Experts of a small language model: 19 layers.
Below are experts of layer 12 (counted from 0) of a mixture-of-experts language model. Rows are named router (the router's row for the expert), gate (a neuron's input weights, with its number), up (a neuron's input weights, with its number) and show model dimensions 0-255. Each number is 50 + 10 x the weight over its row's rms, rounded and kept within 0 to 99.
After each expert's rows: a language model's description of what the expert responds to. This comes from a sample of Wikipedia text that the model never trained on.

# expert 14
router:56 70 49 48 34 59 33 53 44 50 72 49 44 47 44 66 43 51 54 60 49 52 67 52 36 59 60 51 39 41 48 63 53 58 52 42 59 44 67 55 40 41 26 48 51 35 49 57 49 66 43 47 52 35 52 64 60 52 51 50 57 73 60 34 41 52 38 50 62 41 75 47 48 38 62 66 45 36 48 54 46 35 54 50 53 48 52 47 44 39 48 36 47 47 36 48 53 57 56 51 27 63 66 38 40 55 44 43 55 33 53 50 52 51 38 53 51 65 54 47 67 39 52 47 45 28 44 70 66 42 47 32 45 71 43 49 35 51 54 47 54 51 56 63 38 72 48 37 42 53 40 41 53 54 47 32 38 49 46 45 66 50 45 41 53 51 59 21 46 45 38 56 38 49 57 55 47 68 61 43 60 55 46 46 56 43 46 33 44 50 36 53 49 63 56 58 55 43 46 36 45 39 64 50 32 50 45 54 44 73 48 70 59 57 51 49 49 38 41 39 61 61 58 53 63 47 56 55 37 39 42 38 69 46 57 48 45 48 52 42 48 42 47 53 64 40 42 31 27 48 57 36 32 60 36 43
gate1:48 59 61 45 43 51 69 49 46 50 64 39 37 66 64 40 49 64 34 38 52 49 54 58 53 54 49 35 37 37 58 36 55 44 58 55 59 45 48 52 46 40 45 23 47 46 69 53 47 51 53 40 40 57 39 52 51 75 51 46 42 47 49 25 42 40 59 76 73 41 52 47 48 46 40 58 50 61 50 52 34 49 41 55 57 45 35 47 25 52 63 47 53 47 44 71 40 49 56 56 60 41 34 68 56 53 48 40 55 60 58 42 54 45 59 47 56 52 45 61 33 58 62 63 47 44 63 40 54 48 46 38 43 42 49 63 61 50 56 41 59 46 36 56 35 62 32 40 69 39 48 43 32 44 38 56 64 50 43 44 52 42 42 46 48 59 47 48 45 63 45 50 42 41 52 40 46 59 48 53 55 57 48 53 37 69 51 47 55 52 63 61 58 52 38 39 52 48 61 63 63 36 52 46 41 52 58 61 52 38 62 60 46 44 48 56 53 28 45 66 46 35 54 52 39 45 38 65 26 44 61 52 35 67 73 53 45 45 74 35 61 39 61 54 31 38 66 53 56 52 45 46 40 31 56 49
up1:52 53 62 35 31 37 68 55 52 56 69 50 33 52 46 40 43 58 55 51 37 73 53 52 50 69 56 30 39 40 53 51 45 43 64 54 40 28 53 65 47 40 46 32 43 49 59 51 32 47 44 49 42 50 61 48 35 66 50 48 40 35 48 40 37 45 71 64 57 52 54 32 53 52 50 50 59 53 51 56 46 51 71 50 57 44 50 59 33 43 64 39 49 51 33 65 45 51 54 55 50 34 39 63 55 60 42 53 45 44 72 54 57 58 58 45 55 56 64 43 44 48 60 37 36 50 48 37 61 53 52 51 48 44 44 46 64 48 69 37 52 59 37 49 44 48 34 60 54 52 49 44 38 52 35 67 61 44 51 34 50 52 32 66 49 55 50 52 41 44 47 70 39 29 43 51 45 54 62 62 61 51 56 40 41 36 41 65 54 53 69 60 61 58 34 45 60 46 72 51 52 55 60 29 36 55 54 54 43 27 58 52 47 53 59 74 56 57 53 69 46 35 48 43 48 50 50 56 54 42 55 59 59 61 57 60 44 47 56 20 59 44 58 51 51 50 40 44 56 47 58 54 48 27 49 35
Scientific and medical prose with words like receptor, grow, hair, agonist, and linking words like is, or, can be.

# expert 45
router:61 67 41 59 48 29 62 56 47 32 36 45 63 42 59 37 57 47 63 50 46 46 42 52 45 51 51 51 38 55 46 63 55 63 52 54 54 59 38 35 59 55 49 34 48 29 42 42 53 68 60 70 54 29 51 68 63 62 45 58 54 36 60 49 68 41 54 50 57 43 63 38 46 58 37 41 46 46 57 68 50 73 55 53 31 63 42 50 55 46 48 60 48 48 43 42 58 40 54 49 50 58 42 37 55 27 55 60 33 40 54 44 41 60 47 37 47 50 52 59 55 25 64 38 52 53 42 48 59 49 35 40 53 42 37 55 41 37 58 58 55 45 39 56 37 56 55 55 43 52 43 39 67 60 53 51 29 46 52 45 47 64 38 59 55 53 57 33 39 45 55 55 40 49 39 61 62 69 71 50 54 44 46 50 53 52 46 52 27 53 37 46 63 37 49 59 60 52 55 44 47 39 45 51 25 48 38 56 41 68 44 69 50 56 53 62 49 45 39 50 53 53 53 59 41 44 56 63 54 60 45 48 59 41 31 54 51 48 42 37 47 51 60 55 65 62 38 10 47 59 56 57 58 59 43 36
gate2:64 55 61 71 49 52 59 40 48 53 36 32 60 42 55 45 45 47 49 48 47 31 60 58 65 44 45 48 50 39 48 49 53 64 35 48 47 45 42 47 47 41 55 44 48 33 52 61 64 46 36 46 39 57 39 51 48 54 30 48 60 34 52 72 48 44 59 42 36 56 45 47 41 55 52 60 72 51 55 54 48 54 52 55 25 52 40 71 63 48 44 43 57 50 50 49 34 40 41 30 65 43 46 52 42 46 54 63 64 43 32 64 41 50 53 63 54 76 62 76 51 40 41 43 47 52 32 57 69 52 66 49 50 70 45 42 34 50 54 50 29 52 51 58 57 51 35 58 46 38 45 50 54 35 40 44 65 60 47 49 35 39 51 42 41 49 53 37 47 37 26 59 61 41 40 46 34 58 56 45 39 60 42 43 67 68 54 41 58 54 39 62 66 61 52 62 45 34 63 34 44 43 43 56 51 46 37 45 63 64 50 47 52 46 60 54 30 39 36 56 53 49 45 53 41 42 47 55 69 62 47 52 55 44 46 52 19 53 48 51 44 66 67 52 49 44 52 43 53 50 54 44 41 39 39 42
up2:42 32 46 60 53 34 42 41 62 61 56 71 53 41 42 52 58 52 46 53 55 57 44 58 69 42 50 71 56 55 66 55 52 49 63 46 30 51 53 49 46 52 51 36 22 44 42 49 49 53 47 44 48 57 51 62 62 51 59 42 58 58 43 49 35 55 57 48 54 57 24 36 51 48 49 46 65 43 52 48 57 47 71 38 57 56 50 60 61 50 67 52 49 27 53 52 54 41 53 65 37 48 38 37 62 47 29 55 53 40 55 55 42 47 30 61 32 45 50 44 47 47 35 48 62 44 60 46 46 50 57 63 61 45 71 62 45 44 44 60 67 35 52 49 48 36 48 80 70 55 54 42 62 52 66 42 31 42 43 55 55 49 67 48 57 59 37 37 53 42 57 56 37 55 43 45 50 51 35 45 43 52 60 56 40 43 42 48 53 37 50 39 53 39 42 46 44 55 58 53 46 58 58 45 55 57 40 51 57 55 59 50 32 48 72 46 45 65 48 52 51 63 42 59 40 68 49 38 55 56 52 49 43 63 61 45 73 57 54 54 64 32 27 37 44 43 26 54 29 67 53 72 56 55 51 43
Word-internal consonant pieces of Latin genus and species names (oph, ap, sp, ip), "Species of", coordinate markers, and "to" in age ranges.

# expert 43
router:56 57 52 50 64 55 40 71 48 62 63 45 51 52 39 56 36 56 64 43 48 47 48 47 28 40 39 33 47 54 50 64 61 45 41 46 31 47 55 50 40 54 42 41 37 54 69 53 63 53 43 34 54 54 73 54 38 51 44 33 67 56 47 25 45 45 52 34 50 58 50 63 66 59 65 49 42 54 47 66 67 55 57 45 54 51 48 38 52 61 60 59 35 55 55 65 40 55 53 49 51 32 34 50 47 53 50 41 45 58 52 67 45 51 40 52 61 55 52 35 53 43 57 45 40 42 69 33 45 66 51 52 44 41 44 65 60 29 32 48 40 41 51 58 33 54 35 45 42 45 63 54 52 43 40 29 50 59 33 46 54 51 40 52 62 67 59 53 47 52 45 52 34 72 56 40 46 55 47 51 50 70 44 58 38 54 55 55 41 45 60 54 64 61 67 52 52 47 31 48 44 61 41 56 59 58 41 55 50 57 59 42 55 53 35 65 55 48 55 39 53 50 65 62 63 73 53 68 59 57 49 36 27 67 39 52 43 26 52 50 38 31 44 50 45 45 66 49 52 57 64 55 56 59 64 52
gate1:42 62 52 61 46 53 58 44 30 46 55 43 49 45 48 61 35 52 55 41 55 42 49 45 47 56 48 58 45 44 44 53 48 47 72 43 69 39 30 58 54 52 33 50 62 57 59 67 45 58 41 43 50 48 70 39 52 61 46 33 40 55 55 51 36 73 47 39 45 66 52 59 63 36 54 36 31 64 60 18 42 51 41 63 59 45 37 50 53 57 61 39 43 66 45 55 42 49 45 44 44 32 47 61 40 55 47 33 51 46 57 46 68 40 40 69 69 44 54 42 30 52 37 60 38 46 48 58 53 42 64 55 46 59 43 54 35 49 60 66 66 57 50 54 47 52 59 57 42 39 43 68 24 37 70 55 62 57 33 61 48 61 50 42 51 49 68 57 45 49 49 42 44 51 47 63 52 53 43 31 57 40 41 51 36 47 54 51 61 63 51 55 50 59 54 45 55 58 27 41 42 55 47 37 54 59 47 50 72 55 47 39 41 44 38 38 68 53 53 43 65 56 50 60 65 57 64 48 41 50 49 28 41 63 54 69 41 60 35 33 42 49 37 52 49 59 52 41 53 58 58 52 39 39 52 53
up1:42 49 49 37 51 38 45 63 59 47 50 69 54 45 47 30 38 43 56 34 54 51 52 39 52 59 41 47 37 41 50 53 54 44 35 53 35 45 36 35 60 61 50 42 46 31 41 51 60 53 62 52 40 60 72 58 42 46 62 45 58 33 56 44 43 43 45 56 52 51 68 42 76 61 46 62 34 50 45 38 37 54 37 29 48 52 39 59 47 60 47 37 46 57 57 53 64 41 45 54 53 53 47 51 68 45 43 45 59 37 48 59 42 49 48 58 31 34 51 53 54 45 48 49 43 58 43 62 32 65 50 49 40 32 72 40 52 46 36 51 56 71 33 44 41 37 53 48 51 39 71 53 48 55 34 47 35 31 36 34 50 47 40 40 58 62 63 66 52 50 52 60 47 49 59 62 45 38 37 53 53 31 58 56 51 44 67 63 57 37 38 50 51 37 54 41 59 47 49 55 59 49 50 64 60 37 59 43 62 58 61 55 65 58 56 63 57 38 53 25 35 39 73 56 44 33 41 54 42 68 58 57 48 45 48 40 62 40 57 62 55 40 47 56 69 45 61 48 53 43 37 33 45 41 45 41
Title names and their final pieces right after a heading, plus prepositions and phrases like was born in, within the, member of the.

# expert 35
router:49 67 57 40 53 38 48 51 48 38 51 49 61 40 49 48 54 46 45 54 60 39 56 45 56 46 38 28 38 66 41 51 60 62 46 39 47 48 59 46 57 44 45 46 60 50 58 34 61 65 44 48 35 65 47 61 45 54 42 46 47 44 45 49 59 29 31 72 75 37 60 28 45 45 48 61 34 32 48 67 53 52 56 29 43 63 42 45 39 39 64 50 49 38 58 57 39 44 66 30 53 64 50 28 58 49 51 46 36 51 59 59 65 48 48 45 45 44 45 69 61 38 57 39 51 57 42 42 43 39 39 51 43 43 54 43 52 40 63 50 37 36 47 68 36 60 47 56 61 37 53 38 44 64 45 52 45 31 68 49 64 45 52 46 50 60 62 29 45 56 28 62 48 46 35 56 60 69 64 61 54 47 64 50 69 65 45 54 36 63 38 48 43 46 45 58 60 51 49 46 66 48 57 56 42 47 34 44 50 57 52 66 37 58 47 42 43 45 41 28 57 51 62 41 41 52 62 52 67 56 40 52 65 50 44 43 59 49 44 62 59 37 62 54 60 40 61 51 55 61 43 46 68 51 46 45
gate1:40 50 52 63 55 48 36 43 53 41 42 31 56 70 45 69 63 30 69 48 52 57 47 36 41 55 52 53 64 52 48 47 47 43 65 53 50 30 58 47 49 30 43 57 55 49 37 37 63 47 43 43 36 57 49 38 48 55 61 53 28 54 38 46 42 39 53 29 39 51 47 54 49 56 39 50 22 51 61 49 35 44 43 50 55 48 35 50 27 61 47 53 38 64 62 48 66 61 51 58 32 29 56 44 61 54 49 52 42 58 62 46 50 45 49 51 49 40 62 48 47 55 57 62 48 42 34 56 57 65 56 65 45 57 42 57 46 35 52 44 43 43 66 43 62 39 60 50 39 45 33 56 46 41 61 70 45 63 63 63 49 47 42 61 56 38 51 52 55 47 47 45 63 39 58 43 48 55 39 46 49 50 52 31 43 42 46 47 51 53 66 54 47 31 56 43 54 52 60 56 56 57 49 65 55 42 53 56 69 33 53 57 71 57 51 36 45 57 41 47 35 53 49 25 58 53 41 62 36 33 42 45 61 66 58 51 71 32 54 47 57 56 37 43 51 52 62 45 33 43 51 55 59 65 70 74
up1:51 43 47 45 48 53 49 47 46 57 65 57 53 31 55 36 31 60 45 47 47 50 42 60 49 48 59 58 52 37 53 44 66 52 40 44 58 52 41 48 49 61 46 40 34 33 65 61 48 35 49 51 65 52 56 42 62 52 49 50 63 44 61 43 42 55 71 62 45 59 51 60 53 59 72 56 71 45 32 50 46 47 45 68 65 49 56 42 70 52 39 45 55 39 53 50 34 60 44 53 55 52 27 65 51 50 54 63 55 51 59 46 50 53 55 58 53 58 50 51 32 50 55 30 39 52 70 63 57 46 46 48 62 46 47 41 55 64 52 48 45 51 57 60 39 66 30 45 55 70 81 41 57 43 51 31 61 40 38 48 54 45 52 50 48 65 49 59 48 45 49 42 66 53 56 48 44 33 45 53 57 68 56 56 56 69 62 46 43 52 29 56 49 65 35 52 41 32 62 41 36 41 65 44 57 64 45 32 32 64 50 34 34 42 47 41 49 54 62 53 51 58 36 66 52 47 51 43 60 58 57 49 29 59 54 48 39 46 49 47 53 32 41 59 50 53 44 49 78 43 49 46 27 60 38 35
Degree signs, units and place descriptions in gazetteer and census text, such as °, km, ft, located, eastern, under age 18.

# expert 56
router:65 65 34 47 58 39 49 53 53 61 54 46 60 38 38 45 61 56 46 67 47 46 38 32 52 51 53 33 39 60 55 60 48 52 34 53 54 59 47 43 64 41 53 31 65 54 47 30 53 55 51 64 54 44 51 53 58 52 43 58 47 37 60 49 63 30 53 47 52 52 61 40 53 38 44 53 63 37 34 55 67 65 57 68 64 57 49 70 50 63 52 65 44 71 61 52 38 51 54 43 62 43 47 58 57 40 67 51 37 47 62 55 68 62 63 64 56 53 66 61 52 52 50 49 52 45 66 52 56 36 61 43 50 44 60 46 68 40 56 46 48 32 42 33 54 50 39 49 30 50 48 52 48 67 57 57 41 50 44 50 61 62 41 67 52 27 38 67 56 21 44 59 54 40 38 46 69 49 44 65 55 55 55 38 50 60 33 52 52 65 58 57 52 43 48 62 73 67 42 60 54 58 39 52 44 64 34 50 45 61 57 42 47 49 55 53 50 52 44 57 62 46 47 30 48 56 43 47 56 56 62 43 56 61 39 49 47 42 62 46 33 57 66 54 51 50 44 32 43 38 66 58 74 42 57 43
gate1:60 46 49 46 54 29 34 39 64 67 41 36 32 54 58 62 57 49 64 60 40 49 41 36 51 54 62 62 40 74 44 51 34 52 39 29 45 44 44 46 67 56 46 32 58 66 50 52 52 66 52 36 52 53 38 58 56 66 34 48 59 58 44 49 58 56 45 66 48 64 46 53 38 52 73 45 53 41 42 57 61 52 49 52 53 40 58 63 42 54 65 47 46 38 40 38 49 47 66 54 44 55 35 32 37 73 59 52 42 45 68 60 64 43 54 46 54 55 48 49 45 34 39 54 50 53 62 54 36 45 52 57 42 49 50 53 68 40 56 45 50 47 52 38 41 31 37 48 36 51 62 56 47 63 51 51 38 31 65 69 33 41 51 52 48 46 35 36 60 47 33 48 46 58 39 55 70 51 38 55 47 54 53 47 68 45 50 59 53 59 41 45 51 29 56 70 49 61 64 48 33 45 37 64 51 57 40 44 59 53 51 51 38 48 42 45 43 77 52 52 38 50 23 38 36 53 38 60 51 37 47 68 49 51 54 67 48 46 44 44 48 47 51 59 58 36 37 47 49 61 62 46 58 48 57 60
up1:50 46 66 48 54 60 49 48 66 60 53 48 42 48 30 52 52 53 32 60 47 59 42 46 43 53 55 49 50 57 56 62 57 58 40 29 42 43 40 43 53 38 45 42 58 42 71 57 48 53 73 48 54 58 60 62 58 60 66 50 77 62 46 42 58 34 48 37 58 53 57 58 50 57 64 49 63 53 71 44 68 43 43 49 53 52 52 57 56 28 45 47 62 67 28 47 49 56 42 51 48 64 52 42 54 45 54 39 52 43 44 50 58 55 47 54 49 74 69 38 77 53 54 45 47 42 45 48 60 47 41 32 44 42 55 39 53 45 58 51 51 65 47 55 40 48 50 43 44 35 64 45 40 66 56 64 48 40 52 43 48 62 29 77 45 64 60 54 56 56 45 49 62 47 58 46 34 42 38 60 54 40 65 56 54 55 70 43 54 52 47 55 50 41 50 42 46 53 49 47 50 59 48 55 53 48 36 44 38 33 57 28 56 84 57 40 69 55 60 47 26 42 48 40 48 52 65 43 51 39 35 25 41 47 38 48 37 65 68 37 47 52 47 44 51 37 44 46 48 40 50 40 38 41 48 55
Day numbers before month names, as in shipwreck lists, "on 24 September", "9 May 1867", plus the first digits of years.

# expert 2
router:19 30 49 58 63 61 43 62 37 66 48 63 46 50 48 61 34 52 65 58 47 34 44 53 54 52 38 69 56 54 40 51 52 53 56 76 45 57 65 43 82 64 47 44 36 54 48 49 65 53 45 42 54 52 58 27 54 72 50 56 51 67 52 45 36 70 44 59 53 43 42 39 48 51 41 44 58 49 68 62 44 46 57 42 43 55 35 42 56 53 41 45 44 60 58 58 33 53 70 36 69 61 35 50 55 54 71 52 60 44 54 68 51 56 38 46 50 61 55 44 40 59 40 55 61 34 49 61 48 54 64 54 52 46 45 61 49 51 37 45 50 60 39 55 43 52 62 46 49 47 58 42 42 55 50 48 44 40 43 44 35 58 50 51 44 41 57 51 43 63 44 38 50 61 41 40 65 53 32 45 52 49 52 64 34 64 57 28 34 57 48 62 54 44 57 48 48 66 48 59 48 45 37 40 53 54 58 54 71 73 52 58 58 46 39 56 58 66 47 43 42 52 57 57 64 41 54 55 50 66 35 46 47 42 53 44 59 49 35 62 55 66 56 37 55 58 50 36 51 64 64 44 33 46 35 37
gate2:59 67 38 36 57 50 64 54 41 56 38 41 48 53 66 50 60 35 42 45 44 47 67 66 55 41 35 44 39 65 46 39 48 68 58 58 43 46 73 57 51 46 52 26 58 47 64 42 65 52 50 52 47 52 64 59 49 47 47 55 51 35 39 45 68 44 42 63 50 44 57 37 39 37 55 61 45 52 53 59 41 53 67 35 54 29 45 55 67 34 47 45 47 59 66 61 48 51 67 31 41 62 50 37 50 44 44 52 54 48 43 53 41 58 37 52 58 46 63 48 46 46 50 40 43 37 40 33 52 23 41 49 37 45 48 65 40 52 51 49 65 46 53 53 74 63 42 64 63 35 46 38 50 40 44 52 47 52 53 62 59 49 30 37 50 65 65 39 69 48 47 51 30 42 58 51 47 41 64 39 50 43 62 46 64 51 42 53 51 49 53 48 44 43 45 65 39 29 68 54 46 48 41 52 52 63 55 51 56 46 59 67 58 37 67 48 30 68 44 45 53 45 62 38 49 49 46 48 69 70 45 54 64 44 60 40 44 48 43 40 53 42 60 56 44 50 64 64 54 69 55 39 53 55 60 42
up2:46 65 45 49 61 33 44 64 33 49 72 41 56 39 36 40 26 41 56 54 55 57 45 44 44 59 29 42 43 47 59 44 61 67 42 43 54 52 62 47 86 53 58 40 60 51 50 44 50 52 66 57 54 48 58 58 39 53 57 55 47 52 33 45 37 58 46 49 59 56 56 36 51 59 55 57 52 48 47 45 42 61 55 29 44 43 47 45 62 41 57 30 42 53 64 55 49 50 54 37 66 64 50 49 60 51 46 57 63 55 44 54 56 45 55 36 41 47 64 47 48 48 37 68 48 58 42 53 43 50 44 65 48 59 60 45 55 47 54 57 62 28 48 48 36 60 51 28 43 32 58 46 44 42 39 40 72 68 53 57 37 38 68 44 42 64 45 67 66 49 50 36 49 46 37 73 41 41 41 48 46 42 54 68 58 63 60 46 49 52 44 31 42 49 42 49 45 50 36 40 57 58 41 49 51 51 42 74 53 62 60 63 64 39 36 55 71 42 41 41 43 37 51 43 66 59 51 46 64 44 49 56 29 46 53 29 46 44 46 28 58 55 48 48 61 51 44 41 58 57 60 46 68 53 55 55
Subject words opening a clause or sentence, mostly pronouns after commas or periods, such as ", which", ", he", "it", "He also".

# expert 39
router:44 52 46 58 43 46 37 58 43 32 57 47 59 67 68 63 51 48 41 61 48 46 47 60 59 66 42 49 46 38 52 46 64 36 53 48 71 58 44 67 51 56 48 46 37 57 43 53 47 63 57 42 48 59 57 54 49 57 56 59 51 54 55 66 41 30 64 52 53 54 47 39 61 45 44 55 56 27 41 33 34 38 33 67 58 35 38 46 57 67 49 41 27 46 39 54 56 46 39 43 56 58 51 65 46 67 49 53 62 46 54 43 40 61 70 54 52 48 58 64 57 67 47 60 47 40 54 65 59 40 64 63 46 47 51 73 41 42 37 50 29 42 49 70 61 36 43 48 50 33 50 45 51 62 44 49 59 33 46 33 70 38 54 44 49 58 52 49 55 60 46 40 51 45 46 56 68 49 56 50 45 62 63 52 39 47 43 55 60 45 65 52 46 57 26 48 47 38 58 59 53 44 36 31 48 41 64 42 51 40 58 58 57 46 60 34 63 74 42 63 40 49 51 53 34 57 40 61 49 67 53 52 44 45 31 45 44 65 51 35 42 34 40 42 50 41 47 49 50 58 25 59 47 38 65 52
gate1:28 37 73 57 59 48 37 36 56 52 47 58 59 56 52 51 26 34 64 63 42 45 52 30 44 57 34 49 50 34 26 45 45 50 45 65 41 57 63 53 73 58 68 60 40 53 59 49 46 51 47 46 52 48 73 28 61 59 58 49 54 64 44 48 38 88 39 49 52 54 52 53 55 63 54 43 56 54 62 64 43 54 51 41 39 43 31 34 63 45 47 45 44 49 66 52 57 44 50 39 49 43 36 52 39 44 64 65 45 58 48 57 46 52 54 59 58 56 61 50 50 52 40 64 57 49 59 61 45 53 59 71 40 45 51 51 61 44 47 42 44 48 57 64 29 60 61 54 43 55 45 71 30 52 45 44 53 38 51 39 39 61 52 50 44 39 49 48 31 56 60 45 46 57 48 50 47 58 34 54 57 50 48 45 48 55 50 41 56 48 55 59 42 47 65 39 48 46 43 44 44 30 39 38 53 50 48 40 30 63 27 47 65 45 39 67 63 48 44 37 41 31 53 66 48 46 50 52 36 55 60 51 41 48 44 45 54 33 30 37 62 51 40 48 55 63 49 44 60 59 66 53 49 39 58 42
up1:28 40 46 47 40 38 36 35 50 47 52 57 75 56 53 42 23 24 51 61 49 42 25 54 51 54 39 53 50 43 45 49 59 45 40 71 51 58 50 52 62 55 60 66 48 51 45 56 49 61 53 51 51 56 48 34 48 57 57 53 37 64 41 64 40 63 51 58 49 35 51 55 61 53 55 35 59 58 39 64 49 64 52 47 43 50 42 29 49 49 37 51 43 35 57 45 58 48 35 46 43 49 41 60 35 62 47 69 39 53 17 44 45 50 74 63 53 46 61 42 55 57 34 52 51 55 52 58 27 50 64 67 48 52 46 57 53 45 51 31 38 31 50 65 47 43 59 49 56 68 48 78 49 49 53 58 53 46 63 47 53 51 58 43 53 37 53 50 45 55 80 51 50 61 42 63 55 47 43 71 48 65 43 49 41 66 56 53 55 37 63 47 50 46 65 38 39 58 50 41 65 38 45 64 49 65 55 57 36 58 41 52 44 52 54 61 57 53 46 47 40 31 47 65 54 49 49 51 44 46 59 41 39 43 40 63 56 44 23 44 44 53 62 49 50 49 38 47 42 48 48 39 40 58 59 49
Nouns and verbs of competitions and time in sports prose, such as season, final, win, lead, tournament, year, minutes, second.

# expert 17
router:41 59 58 55 42 42 51 54 44 58 58 65 62 61 39 48 54 40 40 63 51 61 54 63 42 62 52 51 61 26 41 42 79 51 67 33 37 54 53 71 41 55 51 67 60 50 56 69 65 54 54 42 53 46 51 38 37 50 43 51 65 48 51 46 38 40 72 38 49 37 85 57 36 45 61 47 41 44 57 61 42 56 46 72 54 52 48 57 49 40 42 66 47 51 63 63 56 63 55 48 47 51 37 48 57 56 51 47 32 35 47 57 33 51 45 63 57 45 50 32 39 57 55 61 41 37 61 44 55 46 60 64 50 50 49 31 33 67 44 64 46 49 62 40 58 37 50 51 47 44 50 57 41 60 52 54 57 47 58 44 72 59 70 49 53 52 66 57 55 27 39 63 60 56 55 32 42 32 37 64 54 42 38 41 51 50 44 35 62 37 53 60 49 42 40 37 64 51 43 54 48 44 45 48 43 54 53 46 53 34 49 61 53 65 59 39 52 60 51 55 39 40 47 39 38 61 58 53 57 45 50 48 50 60 49 58 54 43 50 58 40 28 42 43 30 63 57 66 49 49 48 35 41 46 63 43
gate1:23 75 42 46 47 63 56 46 53 43 79 60 55 61 70 55 49 42 54 44 50 56 66 54 44 63 47 41 35 37 39 42 46 65 62 61 71 47 61 55 48 42 50 77 55 54 48 19 31 64 49 53 52 74 43 40 54 52 47 56 49 54 51 55 57 42 50 34 38 60 61 68 39 58 50 59 51 54 49 54 42 47 30 56 60 75 53 38 57 42 30 33 49 51 55 48 46 65 68 42 36 53 55 50 47 57 43 58 44 41 43 43 46 46 45 36 47 49 48 52 52 49 62 46 44 41 46 61 59 51 40 44 41 49 42 62 46 48 46 58 58 48 49 45 42 54 44 45 27 58 64 51 50 63 45 59 50 49 52 48 54 45 49 59 25 50 61 51 60 40 42 50 58 57 54 52 36 44 56 54 54 46 59 34 58 42 63 61 59 46 33 31 55 29 43 52 49 43 48 60 45 44 54 47 59 35 59 49 54 51 44 54 46 53 56 60 41 52 32 64 56 57 56 31 58 34 67 48 60 36 39 43 60 69 55 49 55 50 72 34 44 48 41 44 62 66 41 36 62 53 56 42 49 51 35 46
up1:68 37 54 60 52 35 54 63 47 40 34 47 38 39 36 37 45 56 47 44 51 55 41 42 61 45 53 50 70 54 64 71 54 35 31 34 35 61 51 45 67 58 50 31 44 47 51 77 59 42 46 54 52 35 56 60 47 45 59 51 53 42 54 44 47 60 48 55 65 46 37 34 60 41 43 39 39 51 52 42 60 56 70 49 39 34 51 55 41 60 72 59 39 49 54 60 57 39 36 54 65 48 45 64 49 40 60 35 55 59 52 35 61 58 58 62 56 42 45 61 49 52 48 51 52 63 48 55 49 41 41 58 46 58 59 34 56 48 55 51 38 55 45 58 49 43 52 60 61 38 29 50 54 31 65 49 39 53 42 56 54 53 44 42 68 54 41 55 48 50 49 37 45 48 43 58 61 53 50 47 56 51 48 64 51 58 58 51 34 47 61 75 54 71 63 57 54 53 48 37 65 52 55 52 29 53 44 43 47 46 52 41 55 49 50 37 66 37 52 50 47 51 39 65 44 54 37 45 28 72 57 56 35 34 40 50 35 55 32 75 59 57 62 51 38 20 49 49 48 35 47 61 60 47 64 44
Prose verbs and linking words continuing a sentence, such as after, but, including, gave, called, started, plus sentence-ending periods and paragraph breaks.

# expert 5
router:46 42 39 51 34 23 41 54 57 56 42 58 51 61 63 45 53 39 76 31 44 43 50 54 47 51 59 34 44 62 58 49 29 48 26 57 27 36 54 50 48 65 49 60 57 50 46 42 33 49 58 62 59 53 30 58 40 57 54 41 45 41 34 53 53 55 47 48 56 64 42 40 45 51 61 45 51 60 50 38 30 64 40 59 51 43 46 56 54 50 46 47 63 47 36 32 57 46 45 47 63 48 51 58 39 59 52 40 57 53 51 49 49 36 56 50 36 36 50 39 51 63 49 37 51 45 62 43 43 50 62 49 55 56 64 49 60 56 36 57 68 34 57 46 48 36 58 60 43 65 60 70 56 26 32 39 59 48 59 57 43 44 54 36 53 63 33 44 54 44 59 52 62 47 47 55 43 51 35 39 39 58 63 62 57 58 56 48 56 41 55 49 43 32 66 43 47 58 58 51 34 39 60 69 49 48 48 53 51 47 58 39 70 32 62 37 48 58 43 70 37 57 43 51 35 49 72 15 55 55 52 48 41 60 57 54 38 45 38 51 53 56 58 52 58 43 50 65 42 46 58 34 49 52 53 59
gate1:45 44 56 23 51 44 46 30 74 55 58 67 63 61 43 58 45 45 58 55 46 51 45 56 63 43 58 54 41 53 50 43 52 53 46 57 47 54 61 54 62 44 42 70 68 59 29 43 65 40 46 34 67 43 51 60 45 49 58 46 65 54 65 61 39 63 57 54 50 58 44 49 54 36 42 66 50 66 57 54 43 59 47 51 64 39 62 65 54 64 42 50 62 59 44 51 57 47 53 47 39 61 28 54 54 64 53 44 50 47 45 48 45 54 41 58 55 54 57 53 44 42 65 50 40 33 45 38 38 37 48 57 40 37 30 49 35 50 53 64 57 56 61 40 47 55 53 41 61 55 43 51 44 41 44 53 47 35 65 61 58 43 47 55 68 47 55 30 55 40 39 73 39 45 65 39 35 52 69 48 54 48 48 56 66 36 45 33 66 43 51 22 36 46 57 57 44 43 33 60 53 66 42 50 47 48 58 49 39 52 40 52 45 44 64 48 44 49 43 54 46 44 37 30 39 65 63 38 52 43 47 52 45 45 54 61 45 60 30 56 53 47 15 39 41 62 34 61 41 51 46 43 37 48 39 57
up1:37 48 60 29 32 58 46 53 52 49 60 77 50 62 40 54 25 48 61 59 41 58 45 63 54 59 53 57 41 53 51 42 57 46 47 55 37 58 51 46 57 55 48 51 60 59 53 53 51 29 54 60 55 40 44 50 63 57 55 39 49 38 49 51 52 80 48 61 52 55 46 58 60 51 53 53 55 71 45 54 49 55 56 28 55 40 65 47 46 60 37 59 68 38 65 41 46 55 51 49 41 48 42 48 63 54 64 36 41 57 55 47 54 53 39 51 52 54 53 33 40 49 55 46 73 43 61 57 12 51 64 36 48 50 34 44 49 45 50 62 45 39 51 49 59 40 48 41 61 45 58 55 50 34 38 53 47 33 52 61 57 34 51 49 59 45 56 29 40 45 49 45 60 65 75 55 33 61 62 37 48 63 48 51 58 54 59 52 61 29 56 45 44 55 55 37 31 40 44 42 50 75 61 57 27 46 54 39 35 46 49 42 48 52 51 47 41 51 32 36 35 49 38 36 49 47 47 50 44 59 34 48 41 54 27 56 48 60 32 59 50 48 43 59 46 50 24 53 58 47 58 54 42 55 49 43
Single capital letters, digits and short codes in tables and lists, such as geologic period letters (T, J, K), football positions (DF, MF), score digits.